python train.py --num_hidden_layers=9 --hidden_size=512 --n_experts=192 --experts_per_token=6 --d_expert=64 --d_shared_expert=128 --hidden_act="squared_relu" --moe_layers=[0, 1, 2, 3, 4, 5, 6, 7, 8] --router_score="sigmoid" --normalize_top_k=true --routed_scale=2.5 --balance_loss=0.00286 --balance_bias=false --init_std_router=0.0339 --lr_router=0.00121 --vocab_size=14453 --norm="layernorm" --norm_eps=1e-06 --tie_word_embeddings=false --optimizer="adamw" --learning_rate=0.000472 --beta1=0.95 --beta2=0.99 --max_grad_norm=2.0 --batch_tokens=[65536, 131072, 196608] --max_seq_len=1024 --train_tokens=1075000000 --max_steps=9200 --dataset="wikipedia_en"
Below are experts of layer 6 (counted from 0) of a mixture-of-experts language model. Rows are named router (the router's row for the expert), up (a neuron's input weights, with its number) and show model dimensions 256-383. Each number is 128 + 24 x the weight over its row's rms, rounded and kept within 0 to 255. Numbers have three digits each.
Before each expert's rows: a language model's description of what the expert responds to. This comes from a sample of Wikipedia text that the model never trained on.

# expert 42
It responds to: Hyphens and month names. Hyphens in compounds like well-being and score dashes, plus month names after day numbers, such as 14 February, 16 July.
router:119143130128152137103128118181083165162113162147102155105102144129094142113137130103122155167133113129155071135118138140119110160121125153154135109158124109104108132130154107134132111146152149162151157124099171128134112128102110148107134123152148115132122141112110112131158132107139118092122151154098116121148108116168149146123111140128116108191150131128115096141118172103117132094157
up0:126130110184082155158147145119122121143133119081136131178141145114103111130135102132110124132104144135097124133096126141143104154118124152108126156179136193121125136157173168125077120128101120138135138138150144132130159150137124122095099136146159091147118143113158159128078125141113155086095140121125091138173121156118131116152089146143152113096139111138113146128115172102179153168106
up1:126119151175122150103124177146130069114113109122113136159107108120158131131102127150124132117116115122118107168137147113140154117109139162155136161136148138124148133156142170128115181141175123112167139095107108090144094132148120106151118144159100114126137148143166143059144138092156125120087135140170130156132158144129098135096132143104165123131134158173143078173158125106142083144108
up2:156120155138122106130129108074142118136158141127141148195099095111145107108159122137112125143137093145114116134142135099128133176139107143139123164154134147147122124145167135140096140100155145144081146179121172145152099111072141092173142122132122156094132151160109127158138138098074097132119100151152132131132138151142151118150089123112125101129113148125107117155132097170166161084113
up3:160110151124121172090121168125115090090099144094126154099134137147111079137120175149131091114160089138144109119167128160131103104128091144172063129153130123146162128134145148139158113092183157161125143130057127141129097146164132083088145143104128141108165171166130114087131123099144126107099109156144130157101102105087107140129156093104162152070124139126116118123143117106225148129151
up4:179138119149167150119124116175151128091155089129115110126140119131140127152121135171128081151128124142132142107161134132093131119146091129091100158136142133137152132135106162148156161152150137136149123115117122151148136127104123129101159181104125138111160136150136149139164178086113107130147125130148136141099135067128103159135148080130169141129079123146155129187113108101085138092128
up5:101093119119109132104123167119122117129152106170159121132129125114140157136148132132099121115106112112139072155143144090135098143134124146138088130127132118149105137130093129135101133123100192113107128148102148126126157109092140141119130115100135109106089143097178102156116127108104163124108130140127116126118137128157130144094134147105128162149120083101181154141141132096116129129113
up6:125102096174132157095112152133117154098121090128128131107109135165150158115102156153121111107135075150115145123114147101121102142134092146163119134147133099160113156146157109123132106068148120114125139120117139147103121120147105103100158099151123121096125139180166142087126157101132153140133121147100109145097121093098181114175139133083144133122094108118097170156138116133145086181121
up7:140145110142120133113101150097138105093135109078156174115103128118112146121142162092101140112084117123128091133156152106152103127131098141138145133145163151141142133145070126159132135120123101126169154127133146132096150126123114102155123145129164158107107124163105145135139102142130104094109138128099129141137136162104116129153090157102121126120076124097145093112130102123150159126159
up8:125150159141152124109140125118102144109128158134130132127147089074105132152086105114119165095111108164105143132116090175122115147116112110136114164140158135122130153096171173128155161134116137121121179126130095144144138121131198109116102136131153152151147203155110131098130130137092113110096145088116155113125153108135131149106124142117116091141055111141119153091168106143123142113142
up9:105151072131080128120121119105156091136127121126127129107093151095127132149118120138144098110085135165136132139118148127129142142152143124117114124113137137148122118132059124097132129145109116136113091139106148176162112150152133118137117161167126122096140171155142146136124126139121088121132148140166117117122103095108142104159124103155119163122140111121120093132103143083128140119140
up10:111159096184091158134169088144111108136144142158142116151090097146112119130130146134176180120135122151129143138118135149115113140122157144143164121115115161126190117132135153117123132083123126147100153125098120115119094125105147098087124142114175160146127101163143118130129207152108097173132116159112094119101147152135103148123153133105129099108126115102137153133131120154154120130132
up11:136107131145178069155159152141172159125154125154112140141154142158137114100151136143125072129080127118150158133146147146184150100131157132145128114159164173143155147121129174150126141104112139096168119110096159130148137128107108137143165100126097129132080097122112095127090123140120088152122136103120130156150120134126154121128109126084137122161126071141101100148149110121139144111140
up12:147109170115108112140146156142156100133140085142102123123099128149137134100118138156154133152161112158117165068109134123138114182160107133112141140088140105123129117131089141150111117145133172127095147079090086156104108152143159164143091119161124109140093153121132136098113153081096110147095128100117080133144122129125121105149092114098134115113144149185140090147143156159160132166149
up13:146093129162086151144166113154114139131146121102138132118139089123120108146139137125137174108148100129094115149087140084141078125147123140143157151124120139167114117099146094162120124101096118109125174155102135159140110158126160114109149158106106130103101139101087116183096106099112169094157142161121114130143167131132118130167085156136122165136134128126142154149118144112129124141154
up14:090159103160108119136140111154152125117133114092098085138143134110143138153120132171131117169164115153106107177091097173103133116147140094141108204073150103175089093105105117154108110129153140097124168123095128131126124129110136108121106089112143114134095161124174099089101144152111167085117160136082156094151174123096117125100142129158100108109104113148125082134121098141136151129142
up15:135098094140100143081147118116112125102116165189150130140142151122089134108135156104114103130141104156145123122156132134135139171146086158101065130100149182121155154136125134119149132124172185149098151120102125177095134130132125118134149164124114149138129138089130112135147133164124165136082098154154150125149133151131153108115158120104141117128119129106106123173164085137117077105125
up16:111121127138158129080114136143103113156126173169122131101188133124141098151115151116189084137126119124119099161086150096138126166143120120125142149130085182120090134113106125116151128145119065144134128155118097123118091172110123115151092109106143129123141152110133094107130119164132159136159114132119135154119136134124096141136170135152124097119130142083083115146152137166107106112125
up17:087161126103115136160162111143147132144103110100146125115182090159162158144111078094088101131134120131131141145157108099102144152148133163092125096145136148104126110129112136125153128102137113146114128129134132098112123130152150126155099121108189102106097126121113129164131112145164165125092122112140139070157131101113133159119131143112122171113123103157152141102122143112118100152117
up18:115130120119150149115106139157110120117119116144134117102141136108095127090123162116133111100123100154108140129168123122137091122114113192116129153147158101138196156108168128153124091131136137140146150107122100158115107114085160160116155101124125114127123117132169190133131106089173131122118147125092126119150098151191130141114125125133118128109119091123128142151134115117163128151114
up19:120147140123079106161109123088149126134130122118178133159127138138110089098152101091064091118126114116113134177111149140126143135136116104168166122148109124153168160145100108099126112134138149142150112119131135160078124155139115171136102123123152103194097113098111111112152137157155143132156149144166157138132117102111120135126122144092151090155126110136135127150153130130138132138133
up20:153104134156117102090105150131118142097128153175114124126102150137085145151081157138119163109134141118082171149102120120125111141130149150168130119125085147129166179113124200135140158145109143145169046125097148146127132126086184126156132136089095141120125156116128115107110126125103184141113145145102129126125140139117083107148104152113103120174155121131159132163113127119139162098152
up21:116152170125150119111094137119102110158146109137117120108168122159156106118140103157167107142154160129112064154071108158122139154089135134100071138135173126143086120149109107139144119143135100128119107144128133131144137142132110141122146106096142102144132106106108142107148144132113126150162138175124174106140116129151118173129136107130143124131099078161138158159144117164120156153104
up22:122133134130113129101141106136127164105185111161108157158152151169113093132141132107114118115173126152102166135086142167129133138130136115165062123143109132115140170094128075154080148115128096084136151139140176103122091164135122124087128148131104163135093091100093080139143140126081158118153131119142148110110126147161067111150151126084121149114106127105091141148108143130136119120115
up23:145149131099183126121111102079122138149135137116133136151142101127155127124120117132133120105144105106111099177137131128158154109107128187105138148122129088106138138164165132147106156150124139111080110127090125121128140124107125082128096174142107155068128126111105144136117153087130147160114097122102133150106126083093144160158136140141155124143111130147137074171130109094170126099143
up24:128142153158092048156107129134115137104120119132109195132139109155130113125129116141113143160114132160152114160151154128126120135117152096134088117100126140109104110131145183136111117164109078124135130083105135114170096144127125131105158116143098135139127127079148109141152160103151130096120131151149170149121131138143116166142156116122161113123174084127152096115166105141130119111092
up25:113119107126092147135154097105111139160173110136155108116162143122100148128129146146092130115146128105129104104144129130160165177131103103139124132167141167132087109108113135155072144124108163124113131161156130117116099101121160131105144191095079138134183112140148099142104154105148135119138122138155127131136113196139132127135117155145121158124099116120134130144145151167198116129163
up26:101069144144131122147127147123169131141099144135077145119143133099112135153120115125144108146138126088118121121128136167121093121147122146144122161156105123121120132115140151140162127164137084131163139158116128152159102158122149135130143142165157137096100169132135136114137153136148131098115120104117173076102131095104157118181138133081139091135194125135121138141097088130109134123119
up27:146171118164152132142125118102168129152125123126153111172177098093144155118128101144095138158128089128094128159124106130128060180143155160109147153137137154097147130133156125119112116089143121142154134080096136104139150153140150084066103179187126093148089179119133137144101191135134128105095097183156107099131142194086088141113162119139147153124135139110108079142157123143110087147135
up28:078108145123136094123116140080139135142107154110088128129118099141137085161109094128137136131102118182077141114110148133109156148130127118158156148139127149107132143095125130178124118125172111115131080149178151136126123125095113141137105128092159126132063120118158133136082178166153161141134122101165128094153107116113101120094176114120104133092134129134129184128144123172110100151102
up29:108141153143134113131117134127136108105113119147155097104176107095138129141060124090165118141118147149127142157121132083139174089121150101156112122103114146121154134083113143125132145143127108095140116116131175149125111111126137127119149129166088125096128103125101125104133066108133091162139148121126141110105162118123135129113117160084135143065123111137164170133097125133138161140150
up30:094149150128131121126140114143126133110144117113151140115138111145151125106136087045130147118122085125100118145107114153151141135065139149114153144094142104123139158074144141125140133124158135135143121112111096124088121114123115063136083196156132126118132136167120122122144201123129104110110166109105149119128136124101135137160140164101121153085113129141121124129147084120115158107128
up31:133112115120130131149112125087129079086131099125142124123134144185132155099114163114098103109144098152100125135143121098082134134130127083143150165131183098155100199097114104121122104146143138132144127113114133134152089135127129090129131066124098154119121144117115143117102138117159116087104139086135132127139138100147112148101141083109093121147131109184126095143134139091113134155129
up32:117064105155117080137090127133180128135147123176094079107110127120108143138102151176120116134141121140157198095150142117125145157154144133174142134149123139162119135115133104132104150108156169116140136129134127099110090119101103127165132094064118117132137129123163117145105129104116102136114139107136096117103152134108110152117133134129112143113142113117130123117132099102133136138165
up33:106062126153122150143111130088142134145141123129139124132153123111153144166104089109115124141146094128140174095125128166153128153113122127143152136133121163119162112089114153141100159155158143093149153132133130154120101125108082145083126138111099109129132117168108060110108132159122148133083134122166092112132090125128136110087096100096123137141121134117161133120132067139130142098131

# expert 46
It responds to: Openings, closures, status changes. Words about things being new, opened, closed, demolished, retired or resigned, plus commas, dashes and line breaks in infobox-style building and location lists.
router:131145153110160133100109144201079177166130147135146132103116137144112151142115083129125152153118130120158107139152090140123126137099138116153106091115122091133132136111146105133147114123144133159126143109113152131101125134105105175111098104166152123126175117125132108130118146102150126136121125125102119130133114148174168146103117130142124127186130143118100123117140165094145115124118
up0:151094100145073172165130091128127131136136123088162140145150146113125162106106127129102135106129150133118094123122149125127109130096106144127159136142157165146174128155129165117087168112148130134123132132117142177119136118138132170104121144176133095081160135155146163131097147107082123135128105117137121130125130135137129137152076135123149146085160092136117144100125133133189106127162
up1:125137149156139158121115147167173102107116114128107153122087128127119168135130148120131137092138117124127096162142163134131103108141103143168149160091146121099136121156100164138148168120173150110145084117122109133117127122139116096115129100137107119151121122153198083094145121115162135155129152152168145133096115125132104169082116104123146117117129127145162116137133113126154086148083
up2:135099132114131085120100097072144108087159156137139163193102114121147108132159127149112127134150122115120132113123149094117120154146117110150114139146134140121121166106157145143089146115152156138121131191135140154124121102108144086166110108131098135109105139129135139170129151131079105123125094130137162157140130176143149125144115106118116091118123122122113130143126090195155155091139
up3:135131133111125183104161155135128128117125155128154140116097128165147101135105133148149132085131107139118110147139099149134062121128099119159084124136159093099150170107164155156107169098173159123117145152087160131109102130133123088091130101133148160117131137138123141087124129074108129085103120160139121148080084077087147147120158127090141139089119112099123120120153112089188162147180
up4:190088112158154121176096159137119122069117109123106106126133111135119124135144126180157098157126134100143144108175115136101131133143098118075073147113152155137183099161131154160169181111111120128195163108110148141146143113119121147137195180120077150064150139143175160140148160098102113133169124137152140107141107094108111162149130123145143168154119122143125132175110133104115133112121
up5:072110111134081131138114162119118105106119119170163122111127115131114125131160117180138132125162134129134101159154127106081118148118132131152103127106130110149121119116125136102102129131101154111090107103121129143132087110095150109106108148142113086163089125121189104139130145119100172114126135141105100144122122076169124187082145154105116150155137090118150166164133094110134127150119
up6:116099114164103116147134122108083135095104112145098130131109140160126118128121131148137134122139077143136113111172122137149100112108085138143111137161130164137146142148158120164146118121134111122174147131122157150082146121123082108107148124165121168069141133155173137125133144092140155127132110170132139125096121128103182113162154124134158120122097110100154164136148102115134088154103
up7:128118123087108138099111150084102146102092108093124109105117155136116132128141193107105133075117161152122124121113136132103104110123090138112148138140132160119126127111105118191140187143154077130151145133094114119105122071144101109140121116129153150137132110166118149136118123191126106105124126126102124117123127177113150127147123155118125107133118127117141092099131130139184108133176
up8:113152174132140143109149120099125134104154174142153135136125104109160132164112102112092142142136107148098110153151099160144110142110113117135109172117165124137142141029161152135139144097121102093147155110114111160132146124144172100133072132148138128164144191174161154113148148124108104095119145115140193099101164069134152136121127109117115089125079096139135180118146065128132143115140
up9:150122109129115079104122148115132125100124156149144132163097113102128140130134153132123103128086145159127128120097168140136141153143137110111080127063153126163115119102116120124138118134131147124109121135145146134149112129096138128128183126154126087138134128121104162111142098125117147123120155148134131177114142098115141126131147093122124135118156101118106145156071121109127164122128
up10:083153087170123142128170145117105139138159124146137114127124110122073103189106135100135127114147115133119125144096131124106103133109123162105095134111118156114158120107116122109120098144111099129121151137107110130111119139179152131112117125095145138138110095144122129115138149139122117124133157187127118123070149159157099133094121106115152174119118109103144132110117172131154132126122
up11:144082139168165041143175096158141167097184134133155138143120153131108117113170119133148086127084127101166159149166131111178120093130147158152159152144149171121171134104124150134142140087119109106165130115121146121127123126143127142123126141124089176113118107126126125130091137133138113123128136122111129138150121122153149136126136096084146151164109064153103108130152105133125123120127
up12:150105123093107100137143156132163162140132089139103081146108091159123104108094120145193127138153142161113156082116122126160130147131123113123149140096100164106102120131137113140159117081133143123108135122124075189101115162174140130128104149113128108125099152136177124125150104124130116110078158096131128142161120126122110136149119128125139112143174111158127131153133121181163155166148
up13:141106081150093160117145121138140114117151106153140139138125110090112113169167153136095119140141093149137149169111155101197085135119115143138131152125104158154129114121126109142136150124103118105119152144128139127106140138111141094120181149122119114111089166133137109122156152091102134131130124149141105142139137126107116107163095088107111164123141107116115116164118158107090113118140
up14:089172106118136147155121082159165157108116125130128089149117149087116164140107125159137124186146089156135146145058081156083139123108136141122109121084089095164115115121122127129123099169148167106123138129091128100115103145147123128141103116142130110154138149148174141116151144160125142117114188129094126088130157125108105101092174141151120113105107120152154128132135067149111170105170
up15:129116142134107105102138113128131131107132141131143141122149122155088183133117118117115111127167126126137177084143122123107134133159101139098064142125181139154139140127101129118125125113168205131107137119110102140101141118133106142128115134093127149089139166102111161134167146143134150144079116117133143129142124151151126117061181157102099119132120132106137133135152084125106064108118
up16:136131148181147123107117130139128139156162152137130135123125131155131114159110124165152104131129129098113121149086158124141129124124112157160079142108145188132122086080108130129163140166130089125104130128113119121104117158070149122141085064083135124105163137125111131109088141167115141127125121106157141161170110123139111131097124106129107118116192139130126138143134115154119110142104
up17:119147149129103147147154099161133135114112135115100134167159078130143143120120113099118125152144113132148148128161145098103108110162140141123175112160111151125100147155104170155149156123118133145121147164073119111120119148097144126092122111116169083097100141118083133163106115125156104133093121112157127097147159127139149131112120150150174161153110079175122146106134126132121130140122
up18:088143159100126104122081142146115138141117152130126103106107120130124138109127133096120135135138062136107124120145085133097150149101117175131136144148157114147172158121136120162112071123117133119115160134121129129109114152079159157109139099168174130095094118151146165120120122114154141131110160124092095124144104135144102136146154125140090153109127100132120140099137141121152083154115
up19:124146145130125126139129109124119133100137126153170149146123131130089111147151115130073080123103132114115148170138134080134089135134120087149155125129139099177161156106122124103100142115124136150136096100138139127093095151147135127136081131121108091152126125131134170127144123127136154148149142119138165124154114113103115157138123145126085103165103117118180120136140126089148168157143
up20:134110098140147129104093135098139152101142121136099106159128106128113143124122148118161101153162131135095145136096111125124106153095114115171094122140100147140192113073177153122140149182130134149136065117110119130097099148125130102180137130138152117146135150120128154142153129148090166106155131144129157148178116140135109118113161151136098097171156096125171128212109111110133131124141
up21:114151154130143117098109140103124113136125090139092144109151111141148131168145075177149143117149131145139066120093113122122125141067154149086072148155139131160086106159128124153160102151171129130101139127127103110163138126120075129107118150106169131127131102117118102115099157137147106126167097165135155110120132110136101187109137115146144135120103138154154156165145085119123145162141
up22:090127146145122146107163099161192157131154111123128179155119144145139107123120138116128134101124105143100141104137142110112147154127127143166080107135152123142113157074123122123122117149110078071082170186151136097125053135125156122091140128126141125168083132150099117149122135139107171148109104103162109108074143109122120139158119097144132107124129119093084195141076109138098158135105
up23:136121117139131103145118120073145112140130146126151137155145106146155126146120127141143131139138120083164140163149129113197163142110113162132110124074122111120107106141152110141117135170137131059057113152101158110135134104109093061087102165144142120066101165159144147172096152086149149137108098141110119161126120120070164152142118123139198158154147121135149131155161131136171142114116
up24:128165153132103102112122144117093089169102134141119201119138148162106146150156118105070207106093142108105118156127118125107120184097144134127134127130120107111151086108132148127157117152137136127108169082128125131168067121118118149135120139137158149113117165101155119115147107097130097109127131158098108138107130134137086149110135127126102107100131124102157124123127138120128157131088
up25:097111104111137154127106107119108127153165149149136081109149138128102154163117132131129107097151133180128119115156118115135136147100094055132108126095091136129104112096140146144093171123099187109121166132142101156146107103119116142118133159113143113133163092114117135125112118089099136152135089133125134109140116179146132149110167132128111109088111139122127109129127130136179112113160
up26:104076150125130168125140133121133126142100134133116122078124113113133135122146076108103109132157102125107117129097110132112130128164098130127134155163111103176141128104127116094158124151104138133144145147124155143175110185146155129174114076160156171101128160136097137111161150137108145123143134102165109083118126115123182112152139131106109117120168131125137139144139118106117108136114
up27:127163097127133154152127109098163108139113154116156096167161121108123146106106139129103134126109137117097104141120139142144078146099148170153123149145106128104144148098161143133124130086140110136148145082087121128145095151144129120094116145160128065126089155123112144115107139114134114136106093156148149134142133168103093166130161113174151139133160077113108080128157139187126090150120
up28:116096146142164120178118113069175145117119114149083126122116088156125109155095121154113144142122133147065142111132138130130152148140118101128142154149163135149133160102117146180093135118184132128135134129144166097134089148093069140161108164128174185148124112108186155123091180124143147106087131116153108099137108144123091152098164106109099177076117096155128139125150129165109095163096
up29:095117125113122129126144138138137121114099123127142104112175096097104152125103105087205106104169126135111159126130152109104138102126157107157110131107111151148175080153108148155139136097171138114130158137122165152133119134136131110128113138169110150116111148139114055139160082097111101141122141114159122101094148129155142139134140170064157185115138102144142159143104148133122138155141
up30:112170124145161099149136132159115146104159134133140129131152113120145132118142104056171162123127106101110114082094144163122154153085136154123140131100120098114136125081155155143133133142171151108167136105104139128117111154143111090135090166130145126126141088122102152114147151168132132107095163099103107145133152142107181131106137147132128143112122155173124123115162092126131189081132
up31:139109089123123109153084131116121099115102124130161089130177136151109126140124154113129100160144100162133116135138107095112123167106128090130140120121137129137081169108099121122126114141145116109152110092113122132139111146139134099113091102130125137124141165119086144140136102083113156071126125132122121102126163162143113152142144085122119119145124131156148095149149140107129118101120
up32:133111144152136091132114112118197089165125148147139128156121104127122165143115109142110124139134110122170143122147109125105112139123155113137130137155117154155128162104146103111137116123143116113153122108123131093107132120136099127143137129117115115138130150129149081135131122106132128135115139121137091126143107087123126183100156077139119151105126140134125129133117061091121134150119
up33:100094141149108145151088147092162114131175119097156121128159139131125123156167120130121111115137113142136158135142099129120075146147136132143136137118156157150175125069107111167110159196143132091139148141124133141100137138131082120102133147102090098145144143135126098123128160172142146098066169142152112080155126150131173117165076105121119150129161131131184116088126085122151112100138

# expert 62
It responds to: List commas. Commas, and nouns just before them, separating items in lists and clauses, such as "frieze, brackets", "soccer, track & field, tennis".
router:120134161108130119101125127184110182145130151120111108098094143157122100146135078121127131161142129098123118159146095145126158113131132131128132120128124113131136160124152095138112121100175133150136116104118176138115158133100118154106102088157150140169121077141111119119143109142149132129111105134115148124143132126146181124111105142163152081181165112133097123104139166108105084141122
up0:101117117143087145136155108110127157145051127078171134126132171120111119149090100122068116148161114128121111132151130127139146139137103153131120125153153135137146136125118144113132147103141134134129124153113141148125126111131127130126119177147173091095157120134144170119113124140114147139126148109113115122131125133131150122185090147145137119124169099120089152074122135130147093145127
up1:149135145157125179122154153168117088116110138165146146104118135131162123129119141145130143115141117156115118134155111121153126118133136155136131153113131108105158176153160171146133166143163151092113110116139104104151121099079129107145143125181134104140130157133155133092139135106133111152107158138144135118110124141122104144113110128080166110119124155151152131117151092114123105158097
up2:133094157138130084121108094097143119132132180149160183189104086117167113130165135152108117134177119124111120126119141122109150194149100123123133133142139153132147116123163153148123116119124129123092136177144152119153129094120135069139140106123123163088114149128144139169145149120095091135129095134144142130132122152127137115119097112117131116120130153144109132157123121168144163102157
up3:139134148118131152088150164109159107108087170128140132124122136142127107125127149174121138095123115153115122136147119160146104169130083135115098142130146132102130164146140153149153159121155150151112142169094158120150134147110144124089156134128141128107092189132143101101114123122133132138075110177144135140105110120069128123121119116101141126112145090098161138119177092088171153156111
up4:188114060121184127105142154152127150103121110125100128125136109151120092155111116160138094171144133120140150124157092140119098103095106131097091151111105137142154073131119146153151183125154124139155113119129158163162120116090109106126138166099102139137131153118142159125158173107126123112157102139157136134126145128117154148179112093136154146157127120141120130174143147135105088102087
up5:116069093185095108134117130111156079105138099141185166118149108101106163151137104159133128147097150095138122129174151133082127125145137083166113141110107119092135130146121135127065126116113169108095142118145141125125067092121136142118123149109123108146077118091180130172133146153103162135089109148120101097102150102147116166128138156108148125155121091113149159142129136144130107114114
up6:126125145175116114140100155127133141077119116124120136103128151147128151150105144123124137128145115118106142106155160138166081093137069112153110123140127099129143109133141132161129149090134123111131140088128148119112129102139105089096148098119121118090162106149151132108109153109124151128128144195090117129080120106092127154177167132116148139087151092096130153149116142172143107142120
up7:132140129090101168088124128114100145086093109112149164110112133148154131116122157126082144118126158139120137096122133161133107093123140134131147128122105159100147116133118113131112162126172137132138149121112144136105109099129104122168103142131131182159151150173113120124116120160111123099139108131138132114137141166073167153164128141112171128139116099132123080147103098122140148102171
up8:116110161134148165121122095092119136083145143137135142175135103122162120148113100100107133124137119157109133124134077168107108144104120110113095170129155116112125130067170143124139152131136131113132152122130128121145128114126182104118080110129124150192144172156125164115158118125087109082090158102154149097100148100153128150122121145144093114129076093129156137107124075116113140119174
up9:114153100152110134116109109101172095102105166150115131160106156064124147124138152123139071142092150171101166081146154134131152171140143124133117116075155126126146108134058130103154120166123126129133110098123112127134089124172119125142155151101123088106124179164143167110131120139148149130117125140102108151126081101109130107127156088134152184109119100106093123122111142119095159124150
up10:109152089146133168118111133130148112165162134179128100129085097121101131151128112127148155156122113123120104149131123135120133111085178174130161140124119157122138141102083113102167126077151111108127142125116103127101128153092150089152171121123201166110092081146125115121164171164124109139110153188126130118095129127129179149116119087108142141131087105110125155122116177123191131123093
up11:123084135162165078129149144138128165078183109146119131143154151152118113116149133157123109103097132110115159141107112097102145136127134128143128108161111158127153135130121160156147153121108135105145107101117145101158124157114110129127163105115079180123109129121114138094102114137093103098151152118109118172130138139133161115156134150104125132158134084159136125144169114118129125117118
up12:155126158096093091127133146134140149137133088146125082126067115178142123107097127117183105123157143133135169090122108097145136168141112092101153137085104140104091132130107108131137111120121173137102128096114106150084111176147137143128119156123133094117103134141166120134131110094112121137088171099134081138144091104132100110145150143114157109119137135171115108143114129159194145157168
up13:164082101146072111137128133134132145104147112119133131111123081114062113137130145105119161115112129152114105145106138117165048134128116130176150133118123143138129133123137099163123120126121104153140161144125154114129131153121148123106152175124118123128140166136145104093139140121092153112157136163115108167125171185125139118160111127125111145111153142151140134107124107136101133112127
up14:095154123123116119119147104115155130073153121119130100151102121111145155145095115154151127167130102149118119129069120130108119141122132122112081157086099087150114088134105149126131100132170150110136158150097097116115123125130119120109078119096157116129130137156148141104127142151147145077115153131109139129097153130104121123102171151164114109097086126157131116103167105125136156126160
up15:131122129123105100089128105128117132109131131145131119118114132116099136103144147099121113129143104119102145108141130133155158163153085145091105141101139148157141142122115137152123148088162205153110117125114106129083114129126124116155112109114101130153121145098113131110172110167107145124095117117153143146133127134163115110101132117101111132150128105115095129161130100154138081105101
up16:135134123151148116086111166118140134155117151193136117119122107167144081164129114092175103140131136096125095159085123082120115137129137139116097134135151160112102108088098119152164139156163110120142137151106133103160100130060123132173069076095128120118137123134119146111086111174132180112134099133127155140141119135137174135115171130142112141162128128141133141212107141145115127121090
up17:113177145102117113146135134143176105128103110098124128148162104130120136136111086076087118133098111099145131129127132127136101105145149150100152123167144128092138131132128147123152148106084154146099123126108114133167105142122137115134115139090140095130079147130132116143102128138161136137127149124151149102109090098147149129094158099136149190149138106170124143105119099129149165120165
up18:089152121110132127112082124129134137141130103151141133120128152135112135083103147124150123127119114158155125105134139135139109133112094173151125121130142133160158145118129099168119103126118130131160149121138108165101131159084109175114117111133157145087108141131144156111138144129164154092091128144108129136145105126129120174152147112117113169109140074132107148114135143121156105172091
up19:137158145112145110176113121104150120128157101136165131148125155110116106114147094112091095116109137159124144169090141104114092129127113090158142125124116136157151182129139110100125125125128102126169102134154110104083097136137139148130119130108116135175120125141124152142128120142159101134121119093115169104168121071113122136100180123115104085153106123144142117177136130094139140140124
up20:112122122129127105119119150125119147085143112168123115152122141129112156149135115119191144179165133130082135109106107097127114174129119137178124118120098143103133166076149163123145141135127115152165050130111172151104107118112161092148119151086121164152107174115136176107144124139103162140113172138103131140122139160126139095129100149132128094163115118140142159171142128094115127123121
up21:126159176130131136133122143112104120135106142146100136110183135149144127122131082190137137121153159140152117158093116107130137139081141115091068120142167103148098099137103118133135110128091147126113112154135114110147095112104126150149144084113114116107132102098117113143101138073136103161158140160131128110113086130168103163124146113141161112147123088137158155147148130144132134157132
up22:106085113135126158137153105132125162115150107131147153137115129141139106125106126101138113131171162160141111136137132101119166151110155139161044110142118149134151212073127141126138128128151116140110180152151164117092114132162166120092153123154167136115108135152134108154146156129092167146083110123151111095122140139156097131170101084127143102126111130095123199139097113158137144103114
up23:119163104140148106138136098072117130133130166135129104132131113142148127150116136135142115101149127088127114164162100125196136127106141164126087137126136098156147140140111135167112120143130151112115128136128154151102166140105128072105066152143173128113138153123143147143130137095131163148128143146137122168160145144115163181136096083128185147143136143160144093155148125151158176095130
up24:076151148132088093152124129140125108141116090141110181136108194136138112134161119071089163137132132139124099154132147103131121184093151162109110161075135124129121119106094164143168136147127116159123166106067115125131087132135123154130162149151084124113089132108148100143140135109129136125126132149111140134146146130128118145132177124134126111110113096142133095118118141118129162119084
up25:106108122124115156142140113141144147135155123104193103097128135119098139172097134139125077094155125147104067129135109133139155151117088099147102150128118162168109120092136124130096148141112171082122149109175145107149148134161123106127136162080156107131143120141161099159103130109147160138122094129131129112147170148142137134109133131123123133080124154123130127139121126157199094118149
up26:119041121114149149147174131111153139148112160161090123100098114125124129165120101155138104139179121149110086136132134135133122123147107158117111151148140136147106127121127153143161119114139112108125207152122156162142130159118146131195142116159168117088095152155103133114131107139129128072131133103152146111125151141136163118148080096097127124133143142108146110106123111134104114146157
up27:134133125114151142146128104112148148145109141102185103151166068117142160102100099166113122156088142160091082157156132150125126110115149162139131150172118135075150161123110125139085115081178121131168131141115154158122126166093136143077100150166136069128085110108158143126145177136127135119103113166138153090117114173070130134111152130142169125148158089104121087140160136173140090138140
up28:101138143131138092178117106115135123113136133130068145143140092161131109159131121114133127122122113130077135112110132100142138140133129111161155133150170148157176140077096144154125148144122111141140138104146141134109125135096108173135109155083167122125084116110159115141135173144132160131139139109141113095113113137097140129121141114107055152130152103136099170115116103159094083133109
up29:123138124143116110144111131129143127120112076131120098139163106105136124133085058097187104148171112142113152150120149096107159139131171113160131140146126167153157146104101135162121144118182148132138137121121208107156128127106130097141122117145130159149098115118140053119187110093116131169130134109128128110069166172136133126127114156076152130084111153116157144106128119115142122157114
up30:120181132156140136108145123136124151112153164136129163146179106116158126104106117070123162093120088130115151139089124168145143147082143160133122129095149112150135137107167141115145117113150150103137143096055139148140077114126114075132094160148120125113116103187090149141162159148162108133088154137122106088095143111120155143080142139144133162114120145189144089102150096147144193060138
up31:138116087123127112125112134116137116071109145145137105100131112162113146112140127114116129147110128163152104095136113130093103110116151074113159120152103104111111164128109116120100089158141107123147113125107136116135103127110152091109107115087074171177119177071108147124135113112134137095135138115125148138131154143114133157145149081148142173139088105168116115140120112065097121118106
up32:132108132175107091158120117119170104140146173189154117138127120109136123142108110154110086137168106127150152112112129109125114133113156154153160163147131172156136151111160114116129158123131114139121136102132133063111123110133102117119093124112097127160117141136138084181089113127164119139082089104154133106093099109115132172115118099130136131111135129113088141115128117098126122161128
up33:111138145120163116166144114086162098141149089105145126108158121122149100150113121139101096151167103172167148100103100138146070136131127118162140162105138116146154124110135120147107140173144169113132156111141131155087109126107092137119103151111104114150133108144137077124110117162143154122071149141143110091129120127136168109111088095121126125142153112113142111109118083138134120110136